{"n_experts": 64, "experts_per_token": 8, "d_shared_expert": 64, "activation": "quick_gelu", "moe_layers": [0, 1, 2, 3, 4, 5, 6, 7, 8, 9, 10, 11, 12, 13, 14, 15, 16, 17, 18, 19], "normalize_top_k": true, "router_cosine_scale": 14.0, "init_std_router": 0.0253, "vocab_size": 8192, "optimizer": "adamw", "lr": 0.00173, "beta1": 0.9, "beta2": 0.95, "seq_len": 1024, "dataset": "wikipedia_en"}
Below are experts of layer 15 (counted from 0) of a mixture-of-experts language model. Rows are named router (the router's row for the expert), up (a neuron's input weights, with its number) and show model dimensions 128-255. Each number is 128 + 24 x the weight over its row's rms, rounded and kept within 0 to 255. Numbers have three digits each.
After each expert's rows: a language model's description of what the expert responds to; "gets" lists some tokens that make up at least twice as much of what it gets as of all text. This comes from a sample of Wikipedia text that the model never trained on. Tokens count by the router's weight.

# expert 19
router:147130122064120113131129113179128071126138145125071112131115157113138137113093116173119135179166153111137135121127113143116163126151147123149098068144127124109076134117092111159137128123111178126169168090090110162116135100173162076150121125125138150132121129142195102085142120134133111125097128159121134155150148060152122114113139120122155108122119113164163066074140130151148098140127
up0:108067129110142123125091094136143136127171156144109153066118124075125158085124146154147116145156115111087119127147147115129142100176124131143121126145201111151125132132124149146146093100114132128147126125103126100131158127138146104117152109143114151135137151062144120161125120144126151147135134161141133146162154148167137134111155120108125066136117175107122150080128141107160119132112
up1:114107125121106106111124156166134145169110102134112142145122165120141118097127140183153102113149129147123157121149127181088142100123114142102119112108104104112096129066114115133112125152158129115149122081084141126164169143133126068115169133151151134101125086117091149158123129108119124135080135083156120116131131120116119101094094145112122128132115179124180104112139100102114125167126
up2:107168151136169111123137124134122068158108171164138112101104114110122086109127122144089158109131101102116184135169132152125153109161166112111141135104110114107114102128114169168151118113113114132140154138122109143138106130121113107102126120128107128174132148146172094107117128116147151122095141121137105114162138112161129125089071137141128123106146069109152078131122121150170189125133
Description: Sports biography text. Spaces, pipes, years and lowercase first letters in sports articles and tables, such as s(aves), f(ranchise), 2015, Week.
gets: " ", " in", " s", "|", " C", "c"

# expert 59
router:140135118095112113124115149176135126124130163147074119111130180168162121104156103144119132112165150151123133105107098177132115119132182119097157111133146159134157102155109118112149101106109170125132165107084130152141147118130131134170142140115121084137108128124159089072130131121106117138126126149108112103077100113117161110085126114124147146137141090142169112152127110140141114131121
up0:115129092140153126092095183148177109132153086098122127163141182101102101164137117128111109098144142137094132116154122171145117142144119099096145144112125106121138144150129142135138114131097090111142191136144110141135135128156129094122122126141110122117113144116148120108126131108174103180108091128093131096131133151147107133147112133145110115156151121153130130124126092144136122125150
up1:132146126119096132083138121131137171104167124162162138082098184140152130122107096113105124105107123135145165097098143149180087145118176132184142139145172140114149147101134111154113123114074154121142124093097139138135114130112125146120167152124120132148152113114109155085144124083121104148141096143146147128130168136124125142119123119092176140182127084094103104143155136139153146155130
up2:151125181124093134139168130114140159137139140148134124118097160137116148171133101152145056177108159155122120115128104155112103132111118163155139140122122147131149153075127179112097096124113120117091104138127099140093098129149145089172121129085123089175165136108115135109172149163133121135082136109104108140140140113139075157147089166124152114123121132100145138097156124130126152122122
Description: Name and taxon initials. Initials and first letters of personal names, places and species names: J. D. Salinger, The New Yorker, St., San, type specimen.
gets: " S", " L", " M", " T", " New", "S"

# expert 57
router:114144122066114075093128093203141167127116163095069115114156138124167130128128132194156154110132121139091123137095117115159119134175181153144118118144111139112099136165099120105124076134130159135125138102081100144149146113164118111123157130101163140115122113117170121100142095142132138135123086143085126109167123091138115128125131114154106124153139110114176129133160128171132106115097
up0:132138105073117134097098151125148110164137151140088139135145114144138102134120138133141112117142121104121118119165093115117122106141172125179126138135124108090090131097119121194177123163121113151136125147127139126065127094139156124152111141136106146085128162137169144146141124136096164142147124124079090138176152092091136122139123110084125148076085123122128113113122147171118114127158
up1:154140185129073102107119118157164148161091131125120106170144160163132122130135124157114143185105077092101101144094108120129134140160157131121151120108100132093169118126124160105138126143115142136101133150110093145105178148140112140164118139096125119115142116118092135100149138147131131109064147117103100141164138085129120173122130141133114078132199143140144117124123149152136148163131
up2:136124140136150170072089113157124137101155086104099140121114116105121107153159163142164160162150116146110155106118133113106118152145142070122129131131139109074096129126152137176091062130137113100148143141087080138148113139171132148120091130113097138164171071144166113094152135119156133141108120113154107135147136127177112186162109123168126115188103173148144127151139163102137164115081
Description: F, h and sh pieces. Word pieces with f, h, sh or ch, like F, Sh, Ch and mid-word h in Hedgehog, Behaviour, shipping.
gets: "h", " F", "f", " Sh", "r", "F"

# expert 1
router:121106088081126099132089129153109097137105166107104116137158139167133120118130114137116120143149115126106134088077083168158099134120132132156113090103132161115094081157119124136137070093116160151123157075113099183132126085127145126142149137104120132124133126086141118081134125152141157160119153139101128133163123065127122129127107138118125123125166104117129095107154104112132098108085
up0:100124133171144113118095102138111136125121137100107130080180145099157120115114110145101138120085131128130147079107131155123153158121144115137144089108147209120109143106147110145107158139148135090092135127107141130139174118106154162110101117125097152151130112108098128110084097115150102096126130162092142135138138148112123139137096090127122160137128137131142108153097130104138119123111
up1:153107187141169151098125134101089112130123134098132152106112132127143156168115087156138144153134097143152106099154142174120096122168122149125144170164137098112139098151133186123113113082107138152160126128106115121120138167150112137152150109134106129123102180150097074100151163120140139126137149158106135123160120162126142091123114140124109111143109108117160112084139116146179163120136
up2:126136122135166122109109180121079132085128076086108146165183146072150134102131187118148094128085120159122147139153100136130099137145126136161127125156118131099123128158125131148121110119114132140090115130104123142102123127130109171125160078131149112134108158129115116127155181158151159141110133110092114128219139119149082090119077140110141107138168131124121125093160117140158093111139
Description: List-continuing punctuation. Commas, colons and hyphens ending plural nouns in running lists and infobox fields, plus function words like the, in, for, e.g. ruins, Genre:.
gets: " the", ",", " in", "-", " and", " of"

# expert 60
router:083092134080127100135104145188145115159118121168123132133149143118153146113136157146152145181132121128142163132107141162155143155164159104159136076062117145123153113128104147129152045088120153098147155101082129179119189117142136115128142093110128132161127149132133112075125133137097136143117121124083174119107145120144131170128125160116144128123151102129127097138171107116128114154105
up0:110110085115079132178090124125151163150105163135135119122106170159096113083124134132164107123120144132085153108142133089143143120090165085130143125121108123096157142115117189077146083128111112099127149150131116166100160120154144148120149100102134097127146136125102099168104098112124156120121104093097141104119123119137118106100126150158110150183182120146131176109138090122173119124135
up1:131085116129127114119086166153134136148125094096112094154150155115126080093126103180140180109123114113156181111151143152147119122148144140124126113069153105176151110117133153114138124181098128116139157116112132141113163176133121124139152135144147138141120135102139143144109149098104133120114109128106115158162104120121101169109133124116135085095148103133135108127189118132106123146170
up2:175145161083139102126131130130118071103147146148115142153112142121147124103147115129141122115133131071117117130145125117143146143187141151118138146106169114166126144123118146101158109128131138124188132135156107118138125113159129144100116110095144109094100143127134138129139119169126115094094127147101197136143166168166141136113160163128135160161130134159163133144125112141099157182124
Description: Function words before verbs. Function words like to, be, can, were before verbs, dollar and minus signs, and pipes between zero scores in tables.
gets: " to", " is", " of", " a", " was", " for"

# expert 56
router:132122127101105100113130138176133146155137160160126123131115113182144130120081098119136130139157109135117149111063100158129147117184103146108135117117116145104110119141074101144129098071121148162141134093123120182123123087145110110150140148093131121163138086101155111102137133149115133149124123150121130125140156114123131134115118106110151140103148086140154077123140092148143111132084
up0:088097160109155102169142157137149145118150149141133159159075112149154138101142123134074126152093146089134109133152121166094177102101133100146144111141103091125134132139089147148109118119096124162115111117123176145094123129149124116118135132109090125123130130191146131134146151111113143180143113108141143069100137114134094105107126130084131122150130093151138069128157104093118116126113
up1:143106105119102081145179166130103186091121146095117091130148121097104121140077123129135178087161147113114079155166144131111154157157134143094091143155143177116121116156121144137163070115152124141145132113146115113107128126148121133117132107142132142134082142142164124176120138115078140162107146127107124137143132145168107113101136095149165117161171106146155124118098146134117112130130
up2:155155135107106132087094164124147128128107118163120124093097152173109164133140108118085136083128121130117166088119126156136109072149110156132134111078140124157122140131136132154107132081098150111113139166099114127139111135126088168114123128128091128167116094143098131138155136079126120138143092148088131156109108151117094143158106138135103096116130146126118096151141111141150161112156
Description: Function words. Articles, prepositions and conjunctions in running prose, especially the, of and and, as in Father of Bluegrass, University of.
gets: " the", " of", " and", " The", " to", "-"

# expert 43
router:153154133093131164133145151171147121110149135151097133127154150143185147145113128155171159144149129140130163138113127141120103126159133114196097116118116149123078126149101135104106089113134127155146148081103117166103114137164148123126110123096143104156135135124161114108131123155117100151105155115096127163128125116163111123102142132130159140112120097159148135172148113109161090145098
up0:130131132118150162092139153112143112103151125143116122145104102166172105120165117121136128109136144120126162135143181108117114149160144139197069101090127128160099130110131165128109090144116147120148115111065095145125107133126116101131112174125097094087160136115105144107118121140114065140138096126094088112121114093133090155097132173122126121155122122108147144150144143105151137191106
up1:148147125126115148146131075152146131124134085084109098117125115119185087150154134134161126106155159036110137168102117098094127136152124090168110123127099157149104122132115166125133123154156122105172163122126147130130120132154140095143120157089138120130160175134114134126128100101111144151119137173085130122136132173160116118105133164148132108124138158111166095124151104126121130203153
up2:121155128130123141130143109161147150154107128165101125119122107094148142135159113134141161108132132141102188167139153126103112105170150140141105125099106125173108160118100121168119128139098119117097129159106131130101136126153128127131121087136135138075187073131140146089146093127179115115116133107116139109175140106149166108163106161149106112120177156096148148128147119090145121138132
Description: Table cells, .org. Blank cells and column headers in tables, the or in .org, and determiners like an, any, some, those, e.g. an(other).
gets: " ", " an", "or", "an", "ar", " 1"

# expert 6
router:121155136090111099106101113185135156117112157138103100155113126158112119108107120128141125142126126106150120115112127161136149176199178137130130093137122134128101127111116119162128089111107151101111176091099124176093117127191154120134143082122120142122111125159159106109100135122097114137134156119077126097115130103156069123120105106130159141111150090136139091118138126127151098124126
up0:086121095134160100129146138121099158118098177077126089103121152098157114108151120173138139174179129105109100110055171126093140116120126123144135158151124133152120153145157134144136135140083147100144126111130105137113117165155129099129107132112111143103132144131112129114105131121122128172131105120123086160150152102163121103126138098147134141164123116128169083132117141100205144150136
up1:083155142096106084148147164143130145162151160164101102113145157117152123112132176150115129182107140102144172103108149145097082124124137119128076128141124075098118151114125090176129066115112147128136133147135146146128136126149134189091121097166153146130143146132127119136119115158120143122116075105118131125134135117176105126178076170138130155143151136164080114155157141094122103163116
up2:146147131128107133102108107135110125128119149138131117146085109123149111142108140127107182146124143104134084078103145115106167149147127180126112095121120082147110116177104156177124128125087145100141149107127094144109132160166140146153157132107104142142110096147126116154128128048123141085129182119124118119173125111128102130115138087116134168114116134119164096084110118134192110113101
Description: Verb and noun endings. Inflectional suffixes and passive or auxiliary verbs after was/were/is, such as households, specializes, were introduced, been used.
gets: "s", "ed", "ing", " were", "es", "ers"

# expert 11
router:161118121073131117091141165177116131142144153136102107173134160150128158105116160126148124165116109161142118126100139141117116110161134140159099112138104159138085152163094135152141107060102170150143160073106110158129122108145100161156159126135099115134114121126151070080157139151115097140096142126079117120146117111148150099124151085150121145132149116169157116103128103146110110107108
up0:126143102119130097102128135127110050088107108147117149097104142128126098114122109078098140104139118132112161109137138130164141151149119140128049134136101115115112094156100137097143117136095174145154138103119131135093150159120117153130148139077115143123126168111127157156120128155113099168099148129164124100140115138143098097122123156145132105118112128079181114151095110167114146161130
up1:174136140128142121109127120153108122116131125153141117121125142136127160093162136148144138138129105111138097104128112121093139161134133089140127139156142116166106134105115149145136118113160145140130139072131049120097094136117127134108115088125138056132146134126124111129125121151095113140160126109119119098110138165136150071143100099142113143109172109098103126105143144170145116122123
up2:128085104115144092117154144113154136131131144139084114123117141130121168125165107136127152106154132135104134107076120165123124141146101119126098134057138122150137069127079154133191122131177156147151140116098164103109106146136134122124150117105138100123140117117100128146105123122136109176110120151101126090089150106141130089134130137144152105123125087132161118153143121171130098162110
Description: Biographical list descriptors. Commas, nationality words, roles and table pipes in people lists and infoboxes: (born 1969), American; Produced by:; politician, professor.
gets: " |", ",", "-", " was", " and", " a"

# expert 42
router:153145162094136112126131110169096123137125143109123107152138120160138121110117133123128136172156080158120135145077107173146113135186129134125092099165104149123125122166073125146148113074099151134140152094076142148130099129169107151151114144135137142145144103119129121097132136125120090137136160130095141096081129087152146168122145109112114116128139155147153099125134049148156070108109
up0:140152127119150139122158139150122112102183159124135076144166130144155161108089134085155153137121090105104129107170123155129119159150114114130157126158061110105134136152141134156129144082111159141150138110140122148122104111129155137137140132128102125109127133137126098122175123105118085149139158157135127178086120137156121169144117127113113123155175144122135114140162137118114106101140
up1:128114111132176109167145095136109168098142134134137144137126143136126152149164162100114100130180122102111126126139196160148158112151108125150168129171112111115181124153087131155120144121134156127144144139132120140156085160124118132115172169141147088136114095102132139115105165137142115128158131119134080145102133136166146138111145095122124109131154097129104071153092131129115143097105
up2:150110132114145163122146127144141175127099117173123143143082126124172117147148147127105111168134112131135140165151175127142137169153154095101098113116120138130149154127115153144112115146133136082135108124090096102158099133088112145154125168129142094160123127129115125109137163186126118111086188100146104136079180146126136129124133148135153118117133096116101132137120115131120135171170
Description: Articles and Asian syllables. Articles a and the after as/is/of, and syllables inside romanized Chinese or Japanese names, such as Bing-j-ie, seis-ak-u.
gets: " a", " the", " p", " an", "k", " in"

# expert 41
router:117119172071127092132133119163127115134145129121105128125124136106101155097167149133135118122124131107109144114111084153098115123156159164140112076125135140118104131138088100167123065131100155114136153111092138163116104149173163148160137121127131084159140132125146109103133144118123128127111127128121122118122146121178107121111119121113116082160150117139164123144117087150149090124101
up0:164128155119134120113133122119112107133126121130140118138128116102085095122137119146076114110148134111139147190121109134072125136156122121149109113131150132113146158132102144126118129171090123171105136160108154148162209134120127123136132145118115144130124106151151095144143173150112153145157156107095090148137153110164135168135111072147147127129129134120157126156114161141156112137154
up1:107129145116119111095111143139113169097140110141106110128138112128094133120119166111141144092108119141145175126110147164153120155176151158150160073124130102132130128121131100131104083123108122112110128109116127129104052121119118153117100156132113083152153135135132116135167127118149138129144109141113149114140138117154102152130128151151135087154175121125120123160129113181106138169069
up2:141121142147118077122135076117180173135133140114140112155139124135141124132141131139162120101107066141145095096152079126148098164153156156164101095127134142118130123100131165144151115107096108159130179118133133143119084133092177126152166116109135134110143108115149142140130127141129121069119162150109125122156169145135131172086149116147109103131121108129180095131113122176137101149069
Description: Units and ordinals. Measurement units, ordinal words and suffixes, and letters D/m in numeric contexts: 325 m, fifth, 500th, second year, knots, °W.
gets: " D", " m", " M", " d", "-", " first"

# expert 32
router:114119132079116139136142101216132091133119118156070144128152121138134157154129123145168106137123137106151156126089091164139107142164109162159124117142154155134130093141094143104165098105106151148118133133075107148124099127156166134179094105124143121146123117105175105093156135161140126133142098155125145121119061108179106110130137152102125126137123110142142115132123144141151109153107
up0:131129141107111139162121132140099159109143109117140149135061143133128135111161126125152129118176121112098150150124162130128104147161143113136114144076173118157110123090106129136134112109129158119125125086111146134101122162108129088161116140084167091105139160161153158143120141119135160155144095127146135104133129126124120099128154154137120111137149119139124109102137130117105132155147
up1:118130105101137143155151123119107159145105107131142136092100128120134162186135129139133079108093129133142121149124128140146167137144118160131074102136127126127151127117123132110153150142132143127118135128111115135128119138121121144155129111124101140139114144105163150157132090088153093144102129161093107165115125150158104166159132103102069141137099130109190098108104139131149145146096
up2:105099167119131138138203138140131128108139084150111095106100118111144116153125122164109106124064171119130099106099137147128151087113129149100108134136124117148135140099087108135176136120135154102117116121079099109157110117172140098116117162132090106082121107101139103135141160139153072135076098098094134145109128133114140087123100112075087120152136095119124112127108113083175090101086
Description: Table pipes, odd letters. Pipe separators and ---- row rules in wiki tables, semicolons in number lists, and single letters inside foreign or rare names: Wolf-g-ang, Ord-n-ance.
gets: " |", " ", ";", "g", "n", "t"

# expert 22
router:148136138077101141114131091153138154112102163158088094163148177147091088121098139127149115130121090107124148115105133152102150139187132118109121111137135169137105111095077124112138110089109168110121122086110102143105133101162141123131142101145129146124127126149143103120121125143114096145129149144115137097131147058133090108098088138133144150127140123156144086118155081119143106106134
up0:154134171105086133135103106156162121167101131185121114137111142173115115096133141103146146132142131105103149129112109154104083124131140140143141132154124080104115133132080127153108133126094200104094158173121072147087122127127115119098170136141114099124120130143130099146157125115129148113087129128116157129087124081077118100099100130133142141132113161153161128138115154074144109122129
up1:114122092135137154139126145146144047091115139107134153150139081158140118098112124106078135097080133126119125095096078088118113091132138110145137150156149162099097143115132102136108134103151117171088131125118103090095102072146155125129105118072151118116112138155140104140108125124160154122142056150132121117164118144107129107161123120156111120140072162140096150155112163078110122129135
up2:141118137120093158154075136128123140123165121138144143118124136144105111106112126106132145102084152117091111100150047148127109082139141143109122159160190114114135125158118108108163154111113168153148152120119111093123161130152104136173136102126135158116127118162113114104173144109099163133160156151116126138126140057137149143145118186110117128136102115194174103083097116122132109123092
Description: Verbs and past endings. Main verbs and past-tense or participle endings after was, he or also, such as -ed, -ated, had, made, became, won, played.
gets: "ed", "ing", " was", " and", "ated", " in"

# expert 61
router:110097126066115134132135147167140123114151133162072134129149128154156159104108140160169098178157138120073135144129167180136114136118157129169164080100137144133111157144096149159157085104150133152141135103090123140135140111176126143145110107086139145172126120123168114063107102137118134148096108144114143129146130102131123157135121129126144136125135093158120083117152141148133125082087
up0:101142109093115162142155136157100103171113107124132081133105118138116128109107150148177149148138075110114154120164129140173086154110148138154101125080144071104144081078070163113137139118139118132136152148118126123133086115126174120122159167128138142120133141137117085142148121134138139139154155126115148094113140120128141113119135135123131168096094119097090101087080121139125125112124
up1:129131107079152149149095148104088130131176126141110160111122145085175080132106117111143114147185167117099125125128131144165146085125157157140171143142111160091141105168145126147143106131137128135134124141132155140097183121168124122126109117053122149164103114137105131139134140169126164164165142146162121149118141105149138161114111110096118087173137164114128116108140145072125119096098
up2:127126170138153146114160168160113145093094108104098147131085111161153113147061150091135111156112165106099144126134165158159128138121128182143126109121127130088138132131079193136146101114128153120085146124112139198146113132108148129118113126121137123096154126127134155136104122136109128145102122125117145148107149151160132151174110130111133101101149060121126101113123158121132094104122
Description: Table separators. Pipe separators, colons, semicolons and dashes in sports and election tables, plus of in statistics like density of.
gets: " |", " the", "|", " of", ":", ";"

# expert 49
router:136100133079114120105111107191142127153153122162079108140133199136117096112105138164125141146130110125130144123122146153107156163185141128112106100135104167125118129147052127140120082097127170126140099093071107153120167106132173120141136119153147109112115135099151125109128116144101084139120140140134153120172150103115142124101135110120148116118119127131132105093138108136161111124144
up0:143148146142172131116172134159111143124175073170089110128127079118157159148133118113108157158068137128114118144124134146121133069150116137083131117150121097086112137163090109138130150125145157084153152143113161079123147168157133140162129159172097109151114137119128141124114121130120128111131110112105096104136117134117157163128115145139142114103092118152158158101076151118158156148135
up1:150112153099132138127110125125149138127164103072140165172156161177100117123153103120116128110116159114139198157140096116143160103164158138097130175122155154115117148150103130125142129129130125138143123138109104101144163123125106138132169102127142143128132130118111133127129094118125118117101168125069118133151092110110149169100088083131101110097108125152130119120061125119119116105130
up2:134149149086104113119119133140130126108126136119124115162143195169124127147105163126134152143106125139128135123099090130114121185157122150082129115131133139122140167107122064117112130153123139136129116090110140160099114108129124107091182082108154101071095162123163116135153121129098092131180112103157121103120142100155160109125144099132136092128143125104119115121099080122190100154101
Description: Verb-linked prepositions. Prepositions and verbs after a verb in narrative prose, such as to, from, with, after, would, e.g. ceded his post to.
gets: " to", " with", " for", " by", " of", " from"

# expert 45
router:095124141073106077127112128167149171115137140162098148132167166130167163106137147145161109160152134155099149144119120152095155161137129115159118094117129147117149142156109124123136096091153127131112155123063148160078127138133133108107134089152152105138109129124130106075117116132121149144133132141108101114099164115190124112090111140103158111086155106148141074148139132106124124124126
up0:200144140117139144122142134133136120092150125101123149148081162126107135151121144141121146128111130150087155144151152134087154131145142134114119105142097101166126133096096067168123115115147127120127133119120160128156130116121101072133133099099120124124135130174165125107141094178115128159136135139174156138118169126130125099108138085115136102123141122135132120112115137116102152143120
up1:139165132092153106159147136124169142162128121175088179112147143148138147092088107186106158108136118118102144153148119180157138125082162129149164131157144148123154106154137155125139135106095114145125133099113145150101143112114078123106173091153099133108076123154120156142087144133122157154166158119098096165145155126147128127129137127139154117093156118114164064162078111136132127158158
up2:109131126108135082141123119157146174122130102153133143129117124141088129124126092120118135144121148134120155118114110106149133157130125112112159094152140170113130115142134100122094131129136120164121127127126141105106142135109093126108152150121161103099091116156136103138146166115148179127190154082097114164126154091109104082115134148153142115107106097118121114101113132123152123088163
Description: Quantity prepositions and table cells. Prepositions and words before numbers (than, least, aged, within, at, of), had and has, coordinate symbols, and table cell pipes in statistics.
gets: " |", " of", " at", " the", ":", " had"

# expert 44
router:133152104091182106121120110178145137127151114138072116157138128137107144116118118142139097128159085117112144118105121151154115127142209121155107085160129159110098108153098146141148109081106162166166127098094113133105144121133108116138150123129144134129109149128167094156110159133125147124138144165082149100097181091129149162128127113132152100137130100166137088104136142161148094108104
up0:153137146146128113140081096131129163122109140147121091144160122098136160114129088157147164157137121113106117133129121155160119115126189124104119090154148168147126135142107169123112095084136150152167136115142147122171129215140115148090138123130135121118143158096120129124105170127151132143158095162150145140094126123126135088099132126096097110118156051166126103142136154140141146151132
up1:115173158119160102140116146114134099157093110122106093146168128143125114134135164129148154106166141117147109063124130126103134120117134120135103077108191183083131137154164121153119102179128135133108119136135114105133176086117100121120145089133132148121150114155150136150163145115114113108156125153053115130115168080134147149121136102162130122139136149112133157124127115140109117138135
up2:136149109120142135115142123142094146138136150132068094138125121161125082106086155181142149112124129130082152101128099136117118153096188135130131116156144132121143129148091151109161137142109104122115119097130161119154154106104131115134126105145143114121124146120122152134169168130121176123092155135123121088123135147149158160135117156083096116135139119131160135104109085118158141117094
Description: Plural endings, closing parentheses. Plural suffixes and closing parentheses ending names or table cells, such as States, M-ets, (1), PP), -ings, -ments.
gets: ")", "s", " |", "es", "ers", "y"

# expert 10
router:109119116108150102104127148184154143135123161125099136149160126153145146083118113120113130138125118117115132112114076149131098146160139113119095087121142126094123119122109143117162124083099146136145159127099124154165107125137136132106149095158136166123132129142167110102114123153136141152114151132171120122141188090151158122102121137132143147092167098165184069150140137114129095169130
up0:089116137136138097136104156118105147105162154140110102117184106173144136133105130121116156140120187129145135142122138188125141163118135132113145110103146123156160100090137158115126119085089105148111159118139142117131119174129099157107083113113106147170131149121144165113104160180090139175150142140066121091116148089161141133107152196167105097142149124112138094146166139153141163117142
up1:110109176115125110122146143136130133123142144148102128112108125103102082122114124111126139140105127114141124143161132173149114106141128136110096118146103122167125161122116184093114137105151132134144146109123116124169142106115083104096105141157123113101146149143097119128163112126167150133104114134147143117097179114159140137145151115117115126095112101179131061117128133174077106152156
up2:119095131105156108086138129125106140128125171140122136115061134124203201155085127130107139128086091094111134161090076151109102108152106111146097103148128117100108161137139112138132136125114136148117165134138061163153128130128136132129164122122108126116118131121137124106145106146115114148105139127107110103157138134133150128167104151160139098149132095130130116155143136133138090144124
Description: Prepositions, award tables. Prepositions and articles after verbs (in, by, the), sentence-initial In, and table cells or pipes in film-award and reception tables, such as Best, Nominated.
gets: "\n", " in", "-", "|", " the", " of"

# expert 53
router:145133101094131139136126124175113140164108181121106149095170107123127108136122131135132175163126138105125141121103122171163111144149135123119118083131138178116080105154122114127127106087087169105113115071074109171142153124130146109119159127108164138132119096135132102056141119140144084169143145140082112143132092093155168170113139111084154128131167133153143099128141115117180115111086
up0:160187118126092106133119115150118071129126139130113114174175142141126073136106099154145127133126131092138129100135140145150145102166106078123069140147152125081092103109147139118175125106104147116136143104101110157144153119098131096099179118131150139124169144124112106121143118121124106104125115130114123155166095086141148125108115145141179108075156161146160142133120124111134155176081
up1:125151149117110161145093169147094151156087171144135173133124155125097099129140108156142140090114111105133182144116129167122126101122125141176123117116108170141107112175092178163104142164078178101135129109137122118143115120123109124140173161146074154125132140163144147102149128096145102125143162114115167107152139091135139142112144125129104126078163137128146143094138091118127117121123
up2:091186163103120137154105140132141131080105111100142130089172150077117117148117107179134113100115176123145131134160136144117137112159122121128099111091142130101114162104150101139130126108113129116124139116100119164103133112136116123139141103140164133132148132163129119137139175099139102105114137161079113143116118086166147113113157119125200114124172140165164092165134116142184165147103
Description: Articles, hyphens, connectors. Indefinite articles, compound hyphens, short prepositions and line breaks between clauses: a, as, rope-a-dope, front-line, pre-existing.
gets: " a", "-", "\n", " A", " \"", " in"

# expert 12
router:141134135101131121102113119173129064145175174142100147137147132151119159124157124140153102125138118110141118075083081161176124142135135108138149085120131169101081085141090160119121111098089174135112139104080110168081102087139156143140100097106111153128141116144150098093115097113165150146125151127112126131177136113134150144128155107125142135117140139153150098106124145133132103142086
up0:122164128145128137147112162120102127096143162142119125172121174105102117116114123112117170163101119144115105111118117128126140147126176096170176117119080103078094108135108153098112112160054136184141113127136127152080144086140161174135096118111115124120107174111135079132142159120115153167147123126121125153149128083139177111104098121136119138115138110121128114133132135160150098133109
up1:144168099128169116112137128139110092111157131117130142135130128171174152152163097131109133108144152111080117106124120142167125138127129140081155095165107133111141119142135134097104125155131154118129133098126139150126111133156155112133078130106147135126131078133069097118138136108124129147159117144070157128143129116119142167139072123139135134122152162117132142127137124148135142111113
up2:153161141117105131130157148123157142116145129140107120094116157147142132112097143158154154144118107106173159075147116159122124136101114113164094144129150148115092088101140165136127109086110134134122181124100109160076091133119110135139126104107121130139122146100163144086140111146090122149101089140106092148106181121147120105124111097143120144093150129133111079133171180116146105147109
Description: Conjunctions and word endings. Coordinating and or other, closing parentheses and slashes in lists, and noun endings like -ation, -ction, -ment, often in music articles.
gets: " and", ")", "\"", ",", "/", "s,"

# expert 14
router:125127142097136077117138125173126121144102127157074092133139133114163115147113097150138103156139131095127146144135118164126122129173144129152133108117097162136115098131082152113144108095091162146159142130091107175141117087130126163134127122163119133148110141080173103087094134132139061142135168115122135138116089077137159121104114138125131145125168095148145087125150066125137117116113
up0:124110171141126105140164124120132154125138126105110136097107134102145159135127117146150137158128131166114127128150164153153113139169122079107149092134134106141114150105146111144174085093130108142147143117128102173130121147115055090165143100155144136163150088095080052164134112158185107139169143134117129141146135112140131114094165161105122091152150113135129133090118111130166151110120
up1:130108131130126130106133168158127123111116113170103066080097085138117129142109175130175150126152110085161104144154119162144114163158100129081104092116099114142109147125084144132158089117114154126128135131125145134110132159151170163174119156123151122146143139114121150162110127137109130167114119143134113128113083145139086107144148128106133106121134079163127077164119156165132167168117
up2:138093127110176144152114146146096096169118115156127155141144166079181134127138137140125124123162104132058200146153175148119116112119128101135102121117103128117130131129159106089146125103118165131173106136077129133163128102116125159122121150124130138142120156122143141091115130114124099136117120104167118136116134090149153147126115137096171141117116130089129100151172112146170114149098
Description: Prepositions and line starts. The prepositions on and in before dates or events, plus first tokens of lines, list items and table cells: On, Born:, "I.
gets: " in", " on", " |", "|", " 1", " On"

# expert 20
router:123116143093100117173132128177141149143132141135063115142142131132141173145121118116142122107120152165168169133077101150111120136138162121089155093136165145121142122156110141101163080132121189099136177087114134144113114126164128130129130129132171148140114112121160114110101122113127084179117124137097124140122155128143148118134152109096144121143112111177135103123159116128118112125103
up0:114110127106136116129093166128109133108132102136114126104129123093126136140112102096152141134105154156130158169114163151158110131130107123071179124153134101106170149093139122104135111119105120118105125073131181128098148149142093135120137097115126076076167144109122125087147121114077102134081163111124170142138127097107098129142104087108130098141101087142081098117141107150185116159140
up1:130130128138126097157126116148095117150172107120108116137112139126160088139176108139137153155121143124117115137135144174138135119114109088150129123103131108142126110132100110153121130151121143147119147105154134139159105148122127109156158126122127169139150142102145097157120084119150137148118132124161108171166156123103141134110139128083133113110161109134132096110150145148109130167059
up2:114104099137125135099092146139114107122141166107134126101079149109132110160089104116130075121151159111103151130138142187150158134132162116137162129127116132165136145127114141100122121108149106149099144084122130180111115170123123066083141104079154107138130139131120122125113128092144106144128127142128133104113125159132108131109095168134119117103142109134111108128092119139152126108110
Description: Sentence ends, mid-word pieces. Sentence-final periods and word+period tokens before a new line or sentence, section == markers, and inner word fragments: Pol-ic-y, ec-um-enism.
gets: ".", "l", "s.", "ic", ":", "=="